config.yaml
n_layer: 11
d_model: 512
n_experts: 80
experts_per_token: 6
d_expert: 48
d_shared_expert: 0
activation: "swiglu"
moe_layers: [1, 2, 3, 4, 5, 6, 7, 8, 9, 10]
router_score: "softmax"
normalize_top_k: true
routed_scale: 1.0
balance_loss: 0.0031
balance_bias: false
n_groups: 4
groups_per_token: 2
init_std_router: 0.0269
lr_router: 0.00054
n_head: 8
n_kv_head: 8
head_dim: 64
vocab_size: 16384
norm: "rmsnorm"
norm_place: "pre"
norm_eps: 1e-05
positions: "rope"
rope_base: 500000.0
rope_fraction: 1.0
qk_norm: false
attn_scale: 0.125
tie_embeddings: false
parallel_block: false
init: "normal"
init_std_qkv: 0.0247
init_std_o: 0.0
init_std_up: 0.0247
init_std_down: 0.0
optimizer: "muon_variant"
lr: 0.000792
lr_mult_o: 3.0
lr_mult_down: 1.5
beta1: 0.95
lr_head: 0.00468
grad_clip: 0.5
warmup_steps: 200
schedule: "wsd"
decay_fraction: 0.859
decay_shape: "linear"
final_lr_fraction: 0.1
batch_tokens: [32768, 65536, 131072]
seq_len: 1024
doc_mask: true
train_tokens: 515900000
steps: 7086
dataset: "wikipedia_en"
Below are experts of layer 5 (counted from 0) of a mixture-of-experts language model. Rows are named router (the router's row for the expert), down (a neuron's output weights, with its number) and show model dimensions 128-255. Each number is 50 + 12 x the weight over its row's rms, rounded and kept within 0 to 99.
After each expert's rows: a language model's description of what the expert responds to. This comes from a sample of Wikipedia text that the model never trained on.

# expert 4
router:46 66 76 67 52 36 79 39 29 73 66 62 70 38 47 27 45 51 68 46 52 73 47 57 27 63 39 41 34 42 56 22 74 43 58 55 39 57 52 62 49 62 31 41 34 55 60 58 62 62 43 51 60 61 64 37 57 55 36 50 61 69 43 45 56 54 60 54 66 61 40 38 63 45 46 48 32 48 53 43 69 49 30 32 36 72 67 65 38 38 69 42 51 36 30 68 47 39 36 54 44 48 44 40 49 45 31 47 52 53 61 68 67 27 58 61 41 55 62 50 42 47 63 51 38 47 60 37
down0:50 52 45 56 69 24 43 59 49 45 42 56 52 41 32 55 40 49 47 55 57 43 53 44 35 51 36 36 33 39 44 44 55 64 50 51 60 42 32 62 66 55 63 57 48 33 62 51 55 43 62 37 32 53 62 52 33 47 49 49 33 67 56 22 60 37 58 50 55 47 36 55 47 62 72 60 46 71 42 63 35 56 52 71 58 46 60 49 40 45 47 40 51 27 71 47 44 40 25 87 34 46 67 62 53 55 54 58 38 69 46 43 42 36 59 60 70 63 51 40 36 31 43 75 42 46 56 41
down1:51 54 48 73 47 68 70 57 43 47 51 41 51 39 48 36 65 69 31 50 43 47 30 47 52 45 73 70 49 44 35 45 63 30 40 67 38 50 46 39 61 37 42 40 47 63 59 48 49 59 35 51 75 45 50 36 45 53 76 37 48 48 40 30 78 69 77 45 43 55 67 43 46 45 70 42 52 65 60 35 38 50 37 62 63 37 61 63 67 61 27 43 64 27 50 74 53 41 40 41 39 66 61 61 24 63 47 49 36 30 50 61 43 50 47 59 32 69 53 54 43 49 44 48 41 32 80 71
down2:25 35 36 30 65 41 20 26 57 66 42 62 36 69 50 52 57 44 74 70 59 44 58 38 24 52 60 54 71 48 52 38 40 47 40 55 36 79 63 41 64 43 45 65 48 79 66 50 66 44 27 67 39 46 49 63 37 65 44 65 39 51 48 60 27 40 37 59 64 55 50 45 72 57 39 54 61 29 49 49 56 48 34 40 58 64 49 38 40 43 52 34 59 58 33 51 68 53 68 58 59 38 49 64 58 45 61 65 41 37 46 42 37 38 39 17 53 50 58 34 56 54 33 69 70 62 56 35
It responds to: Digits in numbers

# expert 9
router:27 73 61 36 54 57 48 36 44 48 46 28 71 68 37 63 71 40 51 33 57 61 46 45 45 23 59 59 42 68 60 51 43 35 41 77 55 59 30 40 51 54 47 34 56 60 54 54 31 57 45 69 57 45 60 46 69 34 52 42 43 49 32 50 66 39 50 42 49 69 36 64 53 45 45 46 43 64 48 44 64 51 52 30 55 59 61 29 45 47 44 63 38 59 54 41 61 50 51 46 44 30 56 52 51 52 62 51 35 56 48 49 77 53 24 48 30 54 70 50 37 49 53 57 59 56 49 52
down0:60 59 65 74 31 43 38 52 49 42 30 56 56 41 67 39 38 43 30 44 68 24 41 73 54 29 52 63 53 59 66 62 55 56 34 55 34 79 50 69 26 64 43 58 35 70 36 54 40 38 51 55 61 57 29 33 41 33 53 69 57 51 61 71 66 51 40 68 65 66 66 31 43 42 47 38 54 27 46 54 55 41 49 27 50 46 47 63 34 33 50 48 55 48 44 53 65 59 45 53 34 62 26 55 71 40 50 30 43 57 48 27 56 49 54 54 67 58 54 40 62 54 40 59 52 40 49 54
down1:22 50 46 59 68 36 39 46 44 24 53 74 46 27 56 36 47 57 47 40 51 43 45 56 58 38 35 61 37 52 77 41 59 48 49 23 61 44 33 53 47 38 50 65 49 48 54 53 50 38 39 65 50 54 31 46 52 53 61 42 62 51 47 41 59 45 46 36 58 61 62 51 31 36 55 38 27 53 51 59 61 60 40 54 61 48 47 34 40 50 59 37 67 57 35 55 78 33 27 31 24 39 58 50 38 35 37 56 32 69 61 51 52 51 48 51 35 55 46 67 48 67 55 34 54 40 42 50
down2:56 60 65 52 71 71 44 55 61 60 66 46 61 47 59 57 52 33 42 49 67 41 32 24 31 54 65 52 42 52 46 23 31 22 34 47 36 35 49 45 49 51 59 56 46 62 45 57 38 66 27 60 55 37 50 59 43 45 59 63 57 55 67 42 34 56 65 26 56 50 52 29 50 46 61 49 53 59 41 51 51 52 36 53 52 54 34 51 58 49 62 59 44 38 50 52 34 72 18 53 60 56 52 73 68 49 41 44 31 51 42 64 41 44 76 31 52 26 67 64 43 49 53 42 62 55 52 56
It responds to: Mid-word consonant pieces

# expert 39
router:44 54 39 53 59 40 37 66 70 49 50 62 50 56 48 66 71 47 38 44 43 30 27 36 54 67 44 43 54 42 57 61 35 37 54 60 49 40 67 55 39 59 23 65 36 44 49 62 23 52 36 62 39 47 39 31 63 39 46 54 45 41 75 37 47 43 74 43 39 47 57 58 63 53 40 17 55 33 39 60 42 55 43 39 47 58 28 74 68 49 58 34 55 34 46 63 44 33 58 46 40 52 40 39 71 26 45 44 47 45 53 59 35 36 58 51 59 37 39 47 66 42 39 59 42 75 39 47
down0:74 37 58 52 55 39 72 56 52 47 42 54 47 35 57 50 49 55 34 59 69 35 42 59 56 49 59 51 22 44 40 48 52 39 59 50 58 66 21 49 66 34 53 22 47 49 51 67 44 43 57 31 30 38 57 64 48 59 25 58 59 59 54 39 56 32 39 50 53 44 63 40 61 39 69 47 66 42 74 39 68 55 68 53 63 42 53 67 25 62 51 39 60 51 53 52 50 49 34 33 59 54 43 52 38 34 45 52 48 37 76 50 62 65 59 44 52 57 64 50 47 44 36 38 55 44 20 47
down1:48 64 53 60 46 29 60 47 57 49 52 49 60 40 68 83 39 56 62 44 49 70 45 30 18 67 50 40 35 49 53 51 51 35 56 33 40 34 33 46 60 39 64 49 47 84 44 46 59 56 43 54 35 55 44 51 63 40 53 49 38 35 53 39 36 36 46 50 67 42 63 53 59 60 52 40 44 36 47 58 51 58 57 46 59 41 18 39 60 53 52 61 62 54 38 81 42 49 44 53 64 56 50 35 56 51 60 61 54 75 61 32 28 50 49 61 55 57 54 36 55 49 34 38 45 54 46 56
down2:53 43 56 81 47 53 59 57 64 38 47 42 58 41 49 37 60 40 58 56 52 56 39 61 60 38 57 37 32 66 53 55 56 58 41 58 42 37 52 45 53 36 51 47 62 40 45 51 59 75 62 74 54 54 52 37 62 52 58 43 38 62 50 62 45 44 71 40 44 38 53 50 64 33 52 32 58 46 40 46 49 56 55 43 38 39 56 75 60 50 42 37 62 27 53 49 52 57 46 49 51 53 57 63 43 62 49 60 51 66 55 51 17 62 28 37 31 47 59 80 84 66 55 54 58 53 66 85
It responds to: Numeric separators in tables

# expert 18
router:32 67 72 43 57 50 52 47 38 33 64 46 44 68 50 62 35 49 34 56 34 43 47 47 41 66 62 36 58 33 57 61 38 36 38 32 47 53 35 59 40 64 71 57 41 39 72 47 50 46 55 45 48 46 58 54 43 62 34 35 55 40 52 29 50 56 62 55 49 34 49 46 31 62 38 65 74 27 54 44 52 48 26 51 34 57 38 70 59 47 60 41 64 58 45 63 59 46 46 50 46 64 62 49 41 69 53 50 74 41 45 67 56 62 53 66 39 55 55 63 72 64 38 50 54 50 33 47
down0:47 46 56 59 75 42 20 39 56 60 39 40 44 49 44 48 67 57 43 53 45 60 55 49 45 40 58 50 49 77 55 57 51 45 62 64 59 56 55 46 61 58 54 43 62 68 38 59 74 63 56 58 63 66 54 37 64 39 54 60 54 55 52 61 44 67 30 43 41 29 38 23 46 62 44 41 46 48 44 63 34 45 47 46 44 57 63 47 64 41 17 62 58 69 33 46 54 42 47 55 71 49 78 49 33 59 55 55 50 63 32 55 47 74 21 41 45 45 53 19 56 45 45 35 40 50 41 49
down1:40 55 72 45 57 61 64 25 41 36 27 61 71 46 40 50 83 50 37 45 34 52 61 57 55 32 34 38 56 57 45 39 48 39 66 36 43 40 82 62 56 52 64 22 56 44 61 55 46 49 30 50 47 47 39 56 34 65 48 49 50 44 39 46 61 42 57 45 59 36 49 38 40 25 36 57 52 32 52 25 48 28 52 45 39 81 34 65 60 56 59 35 27 47 58 48 44 49 47 51 65 42 47 77 47 41 52 43 48 50 23 54 78 35 46 57 64 43 41 38 39 41 63 58 35 41 41 55
down2:61 58 64 38 39 45 37 64 72 54 69 62 45 37 53 55 58 59 25 66 55 53 55 52 36 52 46 52 58 54 56 76 49 62 65 39 29 65 44 36 50 45 42 50 63 40 59 71 39 49 23 39 53 46 44 51 39 56 55 52 35 28 69 62 51 75 55 66 51 58 51 56 29 58 46 54 36 48 66 60 40 52 70 60 51 21 52 53 44 64 69 50 60 43 71 43 30 44 58 60 32 37 65 59 43 58 56 46 56 64 47 67 32 38 36 24 39 43 44 40 47 41 77 33 48 79 39 25
It responds to: Prepositions and connectives

# expert 33
router:39 51 65 56 56 37 52 27 41 65 63 54 67 72 64 49 69 48 51 44 54 53 41 44 78 29 35 44 60 51 59 42 39 62 57 45 29 62 53 48 34 64 55 53 60 69 43 53 41 75 56 54 41 38 29 45 60 45 34 35 53 42 40 54 40 56 69 80 32 29 47 58 49 48 37 35 42 54 42 36 32 64 66 46 50 74 34 73 60 52 52 53 41 56 37 45 47 50 30 59 50 33 49 35 51 25 43 33 65 58 67 66 32 56 49 26 70 48 53 46 73 40 44 37 48 36 62 54
down0:58 49 35 31 69 43 63 48 46 65 65 62 42 69 54 51 50 73 52 66 57 49 60 22 33 48 22 60 47 49 57 41 49 57 59 34 66 61 55 49 60 43 49 44 47 51 50 36 41 56 68 40 60 61 58 45 58 54 31 50 47 58 38 28 65 50 12 42 45 60 73 37 43 53 52 57 43 40 29 45 40 45 75 57 29 42 38 53 45 50 65 51 59 44 40 60 67 39 54 59 37 35 22 56 45 50 56 30 46 34 53 55 45 62 75 57 50 51 49 46 63 41 40 50 57 39 77 35
down1:41 53 71 47 24 48 31 32 08 58 67 53 37 64 36 47 73 44 37 40 50 49 59 72 71 71 51 56 54 55 39 58 57 60 48 58 46 30 40 69 29 56 65 43 42 46 51 58 49 52 38 66 33 31 43 44 57 43 43 51 41 49 68 67 53 64 51 26 56 57 34 52 27 54 59 41 47 34 64 67 48 47 40 62 81 45 51 59 65 29 37 68 65 49 58 25 38 49 55 47 50 55 51 28 40 34 46 59 50 52 45 70 72 44 39 56 65 53 61 43 58 46 52 52 50 25 50 27
down2:46 40 40 45 51 49 57 37 49 69 55 49 55 50 30 51 38 65 60 58 40 19 48 44 60 54 64 63 49 54 61 40 31 37 52 54 54 50 52 41 47 36 44 51 65 50 68 53 40 22 50 47 24 63 55 36 70 60 49 75 54 46 64 50 45 47 24 37 51 55 60 52 45 47 64 70 28 48 65 79 30 52 62 50 42 65 52 70 49 42 66 47 71 48 32 40 72 51 40 46 36 56 46 57 50 54 35 28 69 41 47 30 52 43 38 46 61 44 71 35 47 32 50 34 57 55 49 41
It responds to: Year first digits

# expert 46
router:59 47 41 66 48 76 59 73 50 43 40 45 51 46 55 68 78 56 41 52 47 54 58 58 49 64 30 77 47 64 56 50 80 73 52 34 59 58 47 40 63 58 44 46 49 57 65 64 63 62 48 47 80 40 63 62 57 34 28 49 41 39 39 58 54 67 37 51 39 38 33 57 23 45 68 76 51 39 38 51 51 56 44 69 68 46 67 54 41 51 51 52 39 36 55 27 61 48 49 51 24 60 59 34 77 62 57 48 76 41 42 69 52 52 62 50 34 36 55 52 68 40 16 60 68 48 49 38
down0:54 41 53 49 40 60 51 68 36 51 58 65 37 27 44 38 43 59 40 57 60 65 58 55 44 42 31 50 42 48 35 41 50 60 56 54 66 47 64 64 30 63 43 48 55 52 44 40 55 55 56 52 41 59 32 41 42 32 49 36 64 68 29 39 40 47 52 33 49 53 49 33 18 62 27 54 70 46 53 42 53 49 71 51 52 58 66 55 42 55 55 51 59 56 35 56 63 51 54 42 29 75 51 55 54 57 62 52 63 44 47 70 38 46 51 69 76 53 67 46 32 57 40 31 64 38 40 36
down1:51 69 55 48 56 42 68 41 41 33 45 56 46 49 44 67 40 62 33 49 51 47 34 49 59 53 38 60 38 69 48 53 71 38 53 57 75 41 66 54 49 66 46 54 36 64 45 59 56 44 31 71 35 42 51 47 37 50 63 47 57 48 46 45 22 38 51 52 55 69 52 37 40 71 53 33 47 40 51 51 42 45 57 79 52 58 49 18 36 30 77 65 48 51 45 57 50 30 41 33 60 50 43 52 57 41 59 50 63 72 64 53 47 52 38 36 57 47 57 57 39 59 56 43 38 42 67 62
down2:38 46 16 45 54 60 50 32 58 57 67 63 60 74 60 48 32 47 45 60 54 53 37 79 47 32 44 48 57 32 56 60 40 62 59 56 53 37 76 50 45 50 54 50 39 66 47 48 89 29 25 44 40 52 49 36 40 54 60 45 59 64 61 43 58 58 42 44 76 80 51 45 59 80 34 35 42 38 37 30 58 55 31 69 40 39 75 46 50 50 56 30 65 59 79 64 57 53 39 42 47 27 39 59 40 56 53 44 32 48 51 49 44 44 53 48 52 48 70 74 58 48 60 33 52 62 57 67
It responds to: Articles and determiners

# expert 6
router:67 44 51 30 56 71 49 42 46 57 33 72 49 34 51 41 44 49 57 29 68 58 60 61 37 40 35 57 63 38 64 43 48 59 34 64 50 70 24 49 50 22 59 59 41 53 70 54 59 60 50 66 66 37 56 65 45 44 50 59 35 52 32 33 60 57 66 54 52 71 33 51 53 36 39 61 47 71 30 55 64 57 64 31 39 54 50 75 43 56 57 35 53 46 44 67 52 55 38 40 31 56 60 62 41 45 56 48 60 49 55 37 48 60 53 50 64 74 69 53 39 69 50 38 49 75 77 35
down0:61 90 32 39 74 46 62 70 69 67 53 46 44 47 41 60 59 61 68 43 37 75 36 31 48 40 43 71 39 54 41 46 45 66 48 46 61 48 57 56 56 67 49 36 46 56 36 39 45 71 38 32 33 42 52 45 51 40 51 39 64 70 48 52 56 37 44 57 47 43 63 51 41 50 50 33 44 31 26 33 33 59 56 42 45 48 43 51 49 38 34 55 65 64 59 24 37 54 60 64 58 49 36 61 38 68 39 40 40 51 69 49 57 47 38 48 63 43 60 41 15 58 53 50 60 51 67 30
down1:62 61 46 45 47 69 28 33 34 50 45 49 54 40 00 59 84 60 47 53 58 53 40 42 66 31 72 59 47 45 53 33 37 43 61 48 74 55 48 22 38 56 66 41 56 48 61 43 35 30 53 87 36 71 42 62 42 40 43 32 44 42 60 44 55 38 37 56 39 54 49 49 70 46 63 61 40 47 36 33 49 44 55 42 73 37 54 29 54 44 51 40 44 61 39 39 58 50 45 61 58 61 55 76 48 38 53 56 55 37 50 73 54 45 38 54 44 57 48 38 53 68 48 41 50 50 56 48
down2:29 45 36 51 49 51 44 32 67 48 51 44 47 58 53 50 33 58 43 56 47 50 39 70 50 51 51 47 55 26 38 52 50 61 53 49 41 53 36 69 28 49 51 48 47 78 68 60 70 53 56 60 52 66 53 43 61 23 37 62 62 55 59 61 35 13 48 36 86 67 33 67 65 50 57 41 60 54 61 41 69 50 47 52 52 52 64 54 61 49 32 39 50 51 50 49 55 35 41 53 56 49 44 36 45 38 60 58 42 59 73 74 38 38 51 36 63 65 32 24 61 63 56 30 58 56 55 37
It responds to: Month names in dates

# expert 41
router:55 42 63 55 57 59 54 30 50 41 37 58 38 49 41 60 50 67 66 56 43 43 81 71 77 67 54 57 49 65 51 62 62 60 53 49 46 42 45 31 49 60 61 53 61 49 55 45 69 43 61 56 77 41 49 67 72 50 52 39 38 54 67 71 47 50 63 48 32 45 59 68 17 45 60 74 41 43 43 66 38 48 56 64 55 40 19 50 32 57 60 51 57 44 23 28 34 50 55 65 76 49 40 60 56 50 53 60 70 20 41 46 65 60 42 62 39 44 52 49 69 73 59 77 55 47 41 50
down0:41 47 56 61 57 50 60 39 44 51 59 72 37 56 38 43 56 30 44 53 65 46 63 66 57 32 64 21 50 61 46 29 41 51 51 56 46 57 46 47 46 41 19 32 62 50 33 51 50 53 57 46 42 52 50 48 79 72 47 57 58 45 54 50 54 41 61 55 50 25 68 54 58 44 48 33 36 66 35 68 55 28 58 51 42 33 61 50 50 48 47 33 38 35 27 41 52 58 63 63 43 47 42 41 63 60 69 34 71 58 63 48 51 52 50 52 36 46 30 74 43 52 40 68 26 53 62 53
down1:65 64 40 50 55 47 53 62 55 56 31 60 52 20 35 48 57 56 43 51 66 72 36 51 40 59 53 48 40 44 45 72 66 50 58 29 66 48 60 62 45 49 34 37 70 37 59 62 47 56 62 42 54 40 56 55 38 40 61 41 37 46 41 58 55 65 67 50 65 52 30 73 47 53 60 59 46 66 30 41 43 64 44 38 58 52 42 40 43 61 50 44 42 57 48 49 61 47 32 47 55 52 51 56 57 45 42 67 13 64 28 66 38 58 41 51 59 57 41 27 54 39 47 47 51 33 41 38
down2:53 41 53 63 32 69 27 38 52 71 53 51 55 54 46 43 44 57 68 65 42 41 55 48 81 46 36 56 53 53 49 48 54 54 45 27 63 52 48 19 61 65 44 62 65 60 48 46 51 44 36 48 49 59 56 60 38 41 57 58 67 60 67 45 33 47 65 68 61 51 65 61 48 54 68 55 55 41 50 43 39 63 49 46 59 30 37 52 29 38 70 39 56 52 48 44 67 38 38 43 51 37 66 42 56 30 44 56 56 52 38 61 57 38 77 42 48 82 52 53 55 39 62 49 75 46 44 30
It responds to: Auxiliary and copular verbs

# expert 58
router:25 61 52 61 31 41 48 43 28 60 50 44 42 63 29 43 30 34 50 49 32 59 57 73 61 47 38 62 51 40 33 47 51 51 66 53 45 44 43 56 53 47 53 56 48 50 72 64 41 53 52 62 34 39 52 56 34 48 51 37 47 44 55 56 57 21 51 46 60 48 45 57 34 52 45 59 61 47 49 78 68 48 39 58 37 54 29 46 65 54 70 57 33 33 78 56 53 75 36 27 39 64 61 28 49 67 63 74 46 48 45 63 75 63 44 54 38 58 25 47 71 70 54 62 47 47 53 57
down0:53 57 44 60 47 49 79 88 80 51 48 26 53 63 48 60 52 37 64 53 47 49 40 42 39 48 40 41 65 42 60 73 61 51 44 65 48 69 65 49 47 53 49 53 20 50 54 32 53 79 65 36 66 71 64 30 53 42 63 62 47 40 53 59 22 48 36 61 31 28 49 49 63 66 75 26 61 61 41 61 45 54 47 26 45 58 64 61 62 71 62 37 33 53 59 44 26 88 47 65 72 57 35 55 73 46 42 31 43 42 36 29 56 45 59 45 53 51 53 64 53 45 28 42 53 54 31 49
down1:60 56 69 56 72 48 66 58 55 52 49 33 45 65 64 35 55 49 58 59 43 68 40 50 50 34 62 40 34 44 44 34 52 42 38 51 55 32 32 27 39 40 45 54 54 59 63 49 52 42 69 54 62 42 64 39 48 38 73 36 42 36 32 41 43 38 57 62 40 62 78 42 51 41 59 54 66 58 40 42 53 54 52 33 58 31 60 49 44 58 49 55 41 36 58 50 34 50 27 54 50 32 40 50 50 50 33 60 70 42 54 59 46 56 77 32 56 40 62 68 38 28 45 57 52 59 37 48
down2:57 49 65 65 65 57 55 60 50 68 51 40 61 22 52 71 33 52 62 52 51 51 51 35 25 49 53 28 42 39 28 64 56 45 49 32 62 34 62 49 57 45 39 52 27 57 51 42 46 50 45 57 62 60 53 37 60 50 54 60 42 57 58 65 35 30 56 64 43 26 35 49 55 40 66 62 52 57 41 26 61 47 51 71 46 64 65 60 59 63 70 38 60 74 44 62 57 38 52 44 64 47 55 55 61 64 34 45 71 23 30 32 46 43 71 23 61 53 76 41 46 57 69 30 43 43 41 40
It responds to: Adverbs and -ly endings

# expert 59
router:40 64 58 30 51 64 35 53 51 47 80 58 32 45 37 53 40 54 62 78 67 59 61 59 47 34 36 67 57 37 40 46 57 47 42 61 54 54 48 69 46 48 59 27 70 71 47 47 49 50 55 62 40 37 22 36 43 36 38 41 55 36 31 43 44 30 68 62 37 46 42 44 45 49 40 45 38 46 70 46 48 38 43 42 52 46 42 31 37 58 61 56 34 54 66 52 39 39 49 37 77 44 34 64 44 60 56 56 57 38 43 36 36 66 73 58 36 51 40 54 74 38 52 50 39 55 48 65
down0:56 62 57 48 33 26 56 67 55 42 46 49 50 29 40 66 37 41 45 47 54 66 60 73 39 67 70 70 53 35 58 56 51 68 52 43 65 68 43 49 57 62 38 63 45 56 33 63 47 48 60 32 41 51 56 30 39 56 51 58 34 48 57 50 56 36 60 58 73 39 47 72 41 64 60 39 40 40 50 47 47 38 59 53 53 44 54 35 53 54 65 33 56 54 32 38 40 40 50 48 72 45 39 50 46 40 33 49 64 57 42 39 61 77 53 54 49 45 36 31 63 64 50 50 76 41 43 33
down1:39 52 27 63 52 64 38 58 44 52 61 55 49 38 74 38 66 50 38 56 43 53 41 56 51 41 62 66 29 42 56 57 60 37 50 49 56 61 30 51 60 48 40 57 67 44 43 74 52 49 53 47 39 41 51 41 39 44 51 65 67 49 49 49 42 36 28 38 50 40 51 44 41 38 77 40 49 36 51 32 51 37 48 77 24 25 51 36 51 51 41 48 51 45 51 37 39 39 62 42 45 52 38 39 48 45 67 76 64 53 72 31 58 64 44 51 50 56 61 46 63 54 52 66 53 39 41 67
down2:54 31 29 52 55 66 59 33 42 65 53 74 37 46 39 51 40 47 65 32 24 32 61 57 42 50 61 49 47 58 52 67 69 42 50 50 71 60 45 57 32 47 35 32 66 24 27 49 45 34 42 48 45 34 67 57 43 61 52 45 61 48 52 31 57 63 49 48 53 49 46 40 37 31 52 47 38 24 51 48 54 47 44 35 58 64 66 24 61 46 19 54 59 46 33 42 36 44 29 50 52 42 52 50 40 56 44 36 59 30 40 68 51 67 55 42 47 40 54 64 46 41 47 54 79 55 69 42
It responds to: Opening parentheses after names

# expert 0
router:51 45 39 60 58 43 56 52 43 68 55 73 36 43 48 52 41 58 64 27 37 57 43 72 51 67 37 55 56 40 58 39 50 54 72 65 78 43 59 55 45 39 49 64 71 66 58 40 58 66 56 52 48 58 47 46 61 39 60 41 42 56 35 45 65 53 44 54 67 56 59 43 59 42 39 54 41 41 46 51 46 76 51 48 32 49 48 38 51 46 47 28 32 52 56 73 61 49 47 50 41 60 48 59 53 32 30 46 52 53 41 56 34 44 58 41 54 71 54 33 18 57 48 43 48 60 49 52
down0:50 37 33 41 46 49 58 38 56 76 66 51 37 67 63 59 39 45 56 68 57 34 43 73 49 26 46 31 54 52 60 50 50 41 56 60 61 44 53 61 52 45 50 51 40 48 49 28 52 42 73 53 32 78 45 59 89 48 48 47 43 48 42 38 47 50 56 48 39 46 62 44 64 52 59 41 53 55 51 63 41 56 60 49 41 53 67 40 51 64 45 40 46 24 46 32 49 29 37 43 68 49 63 60 70 59 54 63 31 58 61 37 60 72 44 39 40 39 52 70 31 51 40 33 65 41 41 30
down1:49 67 41 51 55 67 50 56 43 62 35 58 67 44 40 55 53 40 20 47 42 66 56 28 52 47 48 42 46 36 27 41 60 54 56 37 42 47 55 65 60 57 29 60 49 54 48 82 48 26 59 59 52 69 51 59 67 40 44 61 50 34 56 38 42 67 46 42 52 31 39 60 58 56 46 60 55 60 36 41 59 49 31 49 62 46 66 54 36 38 53 63 46 63 46 28 55 47 55 56 49 42 48 60 52 45 68 52 48 30 34 50 67 52 59 45 48 59 10 59 60 65 44 25 47 45 46 77
down2:46 65 31 38 49 40 43 48 59 35 65 53 47 47 39 59 61 64 32 50 35 50 64 55 63 51 51 44 58 62 44 44 52 65 42 46 56 37 61 57 41 46 62 47 48 24 59 38 48 80 59 50 52 60 50 38 49 35 39 66 23 40 57 51 52 43 51 65 53 77 65 61 50 37 50 69 43 38 28 38 57 58 50 41 50 60 38 43 69 47 54 41 35 40 52 49 37 45 64 45 57 57 47 39 55 58 55 42 40 53 27 38 71 59 63 43 56 51 54 44 39 51 52 47 35 50 63 41
It responds to: Name fragments, table cells

# expert 53
router:70 29 54 51 59 56 67 43 51 47 29 57 57 53 45 59 55 30 44 46 59 43 56 34 77 57 51 51 45 51 50 58 63 58 56 30 40 47 57 38 51 58 54 42 46 50 28 43 47 54 83 46 56 49 65 46 69 40 39 51 35 66 49 86 46 51 51 25 26 39 44 56 38 27 35 49 46 56 56 67 43 37 44 70 51 58 82 75 45 56 38 51 54 53 42 25 62 58 60 54 53 42 63 34 87 31 46 67 49 44 43 74 73 70 48 48 54 47 44 40 54 58 48 41 40 34 47 51
down0:68 42 81 58 57 63 50 39 38 56 22 73 50 55 62 55 34 49 32 47 60 60 46 57 53 74 57 45 53 62 34 48 37 60 39 51 48 27 45 32 54 33 67 52 50 39 56 22 61 43 42 64 55 83 51 35 78 20 23 36 60 75 55 54 64 42 37 56 49 39 48 60 50 55 59 47 44 35 31 44 46 43 62 47 52 65 43 53 54 40 44 22 51 41 47 45 46 43 41 57 67 52 67 43 60 56 59 56 55 48 62 34 62 51 64 40 54 37 61 38 70 47 56 43 49 65 38 13
down1:66 63 57 62 51 63 53 40 57 31 52 47 60 22 43 48 42 41 47 23 45 47 25 70 60 71 45 40 58 39 40 66 28 47 27 42 59 48 42 55 49 61 50 81 48 42 51 30 70 60 67 52 50 55 27 55 46 36 29 50 59 42 65 65 40 53 66 62 37 42 45 45 25 25 49 28 41 48 64 56 53 65 48 63 41 54 52 45 30 54 64 61 48 38 35 41 60 54 64 64 44 60 37 72 75 23 52 40 70 65 68 38 54 47 58 45 44 37 39 59 48 52 51 65 51 70 40 51
down2:42 62 41 54 47 39 65 41 38 41 41 42 34 33 52 66 42 55 41 48 48 53 49 44 72 49 47 53 41 56 73 41 65 52 60 59 66 38 62 58 33 62 66 56 56 60 62 65 59 59 55 32 52 45 63 39 37 54 69 72 25 71 60 58 55 46 39 41 32 72 48 60 43 64 50 39 43 58 42 60 45 52 54 77 48 37 20 46 14 53 56 67 51 52 29 59 50 40 38 51 42 55 49 59 62 45 49 53 36 58 26 17 51 67 40 32 50 36 64 37 52 41 40 37 58 44 64 60
It responds to: Articles and possessives

# expert 3
router:58 54 14 53 50 47 78 53 66 34 51 62 42 47 43 51 36 30 54 59 26 62 39 63 44 62 62 63 63 52 61 56 25 53 35 47 56 44 53 70 43 55 50 45 44 63 59 54 45 58 28 70 45 49 53 71 56 48 47 37 53 45 57 56 25 63 43 49 68 58 46 63 58 55 75 49 47 44 39 63 73 64 66 41 58 51 55 39 72 33 61 61 59 42 64 35 58 34 34 36 48 62 36 40 62 63 50 51 70 58 60 47 29 52 80 43 64 61 51 63 29 47 66 64 37 36 42 58
down0:70 51 43 51 63 75 58 46 54 59 47 62 45 42 44 34 36 67 50 60 53 63 27 52 55 52 41 53 35 30 50 58 51 66 52 59 48 57 32 34 48 68 34 41 66 32 70 41 49 46 39 46 57 66 23 45 74 32 39 40 44 49 40 57 51 26 63 62 57 23 51 45 33 54 71 50 47 57 79 35 49 68 71 54 36 48 40 39 68 44 50 49 55 49 48 49 45 59 59 54 71 67 50 36 43 56 53 39 50 62 91 71 54 64 64 60 52 46 37 61 49 31 35 40 46 58 37 58
down1:44 38 73 60 33 43 45 56 70 36 34 51 41 47 65 64 52 59 54 64 53 44 49 53 02 58 57 40 44 51 45 48 61 52 57 49 35 30 39 57 62 66 44 60 58 31 49 41 48 65 31 67 50 56 31 49 51 52 40 70 33 46 61 58 42 43 44 48 63 28 62 42 35 47 47 37 36 55 52 59 37 53 62 34 60 49 64 50 52 73 66 63 36 43 64 47 56 45 62 68 68 69 41 40 49 61 47 63 56 64 67 47 59 54 62 64 37 52 46 49 64 61 60 52 46 40 50 56
down2:26 54 72 49 52 50 49 44 48 36 48 58 35 60 54 40 49 39 24 53 57 62 52 55 57 43 64 62 49 56 32 55 57 56 51 49 49 70 46 32 54 40 69 45 49 40 60 45 44 47 42 52 48 47 46 53 57 45 46 58 47 45 32 48 41 50 52 39 48 72 40 54 58 67 54 63 41 46 36 51 46 56 48 62 56 54 54 41 55 46 52 45 38 44 53 43 41 35 60 52 59 48 60 43 61 61 62 61 48 65 45 42 66 33 67 51 65 43 38 60 56 28 60 46 41 63 53 49
It responds to: Capital letter pieces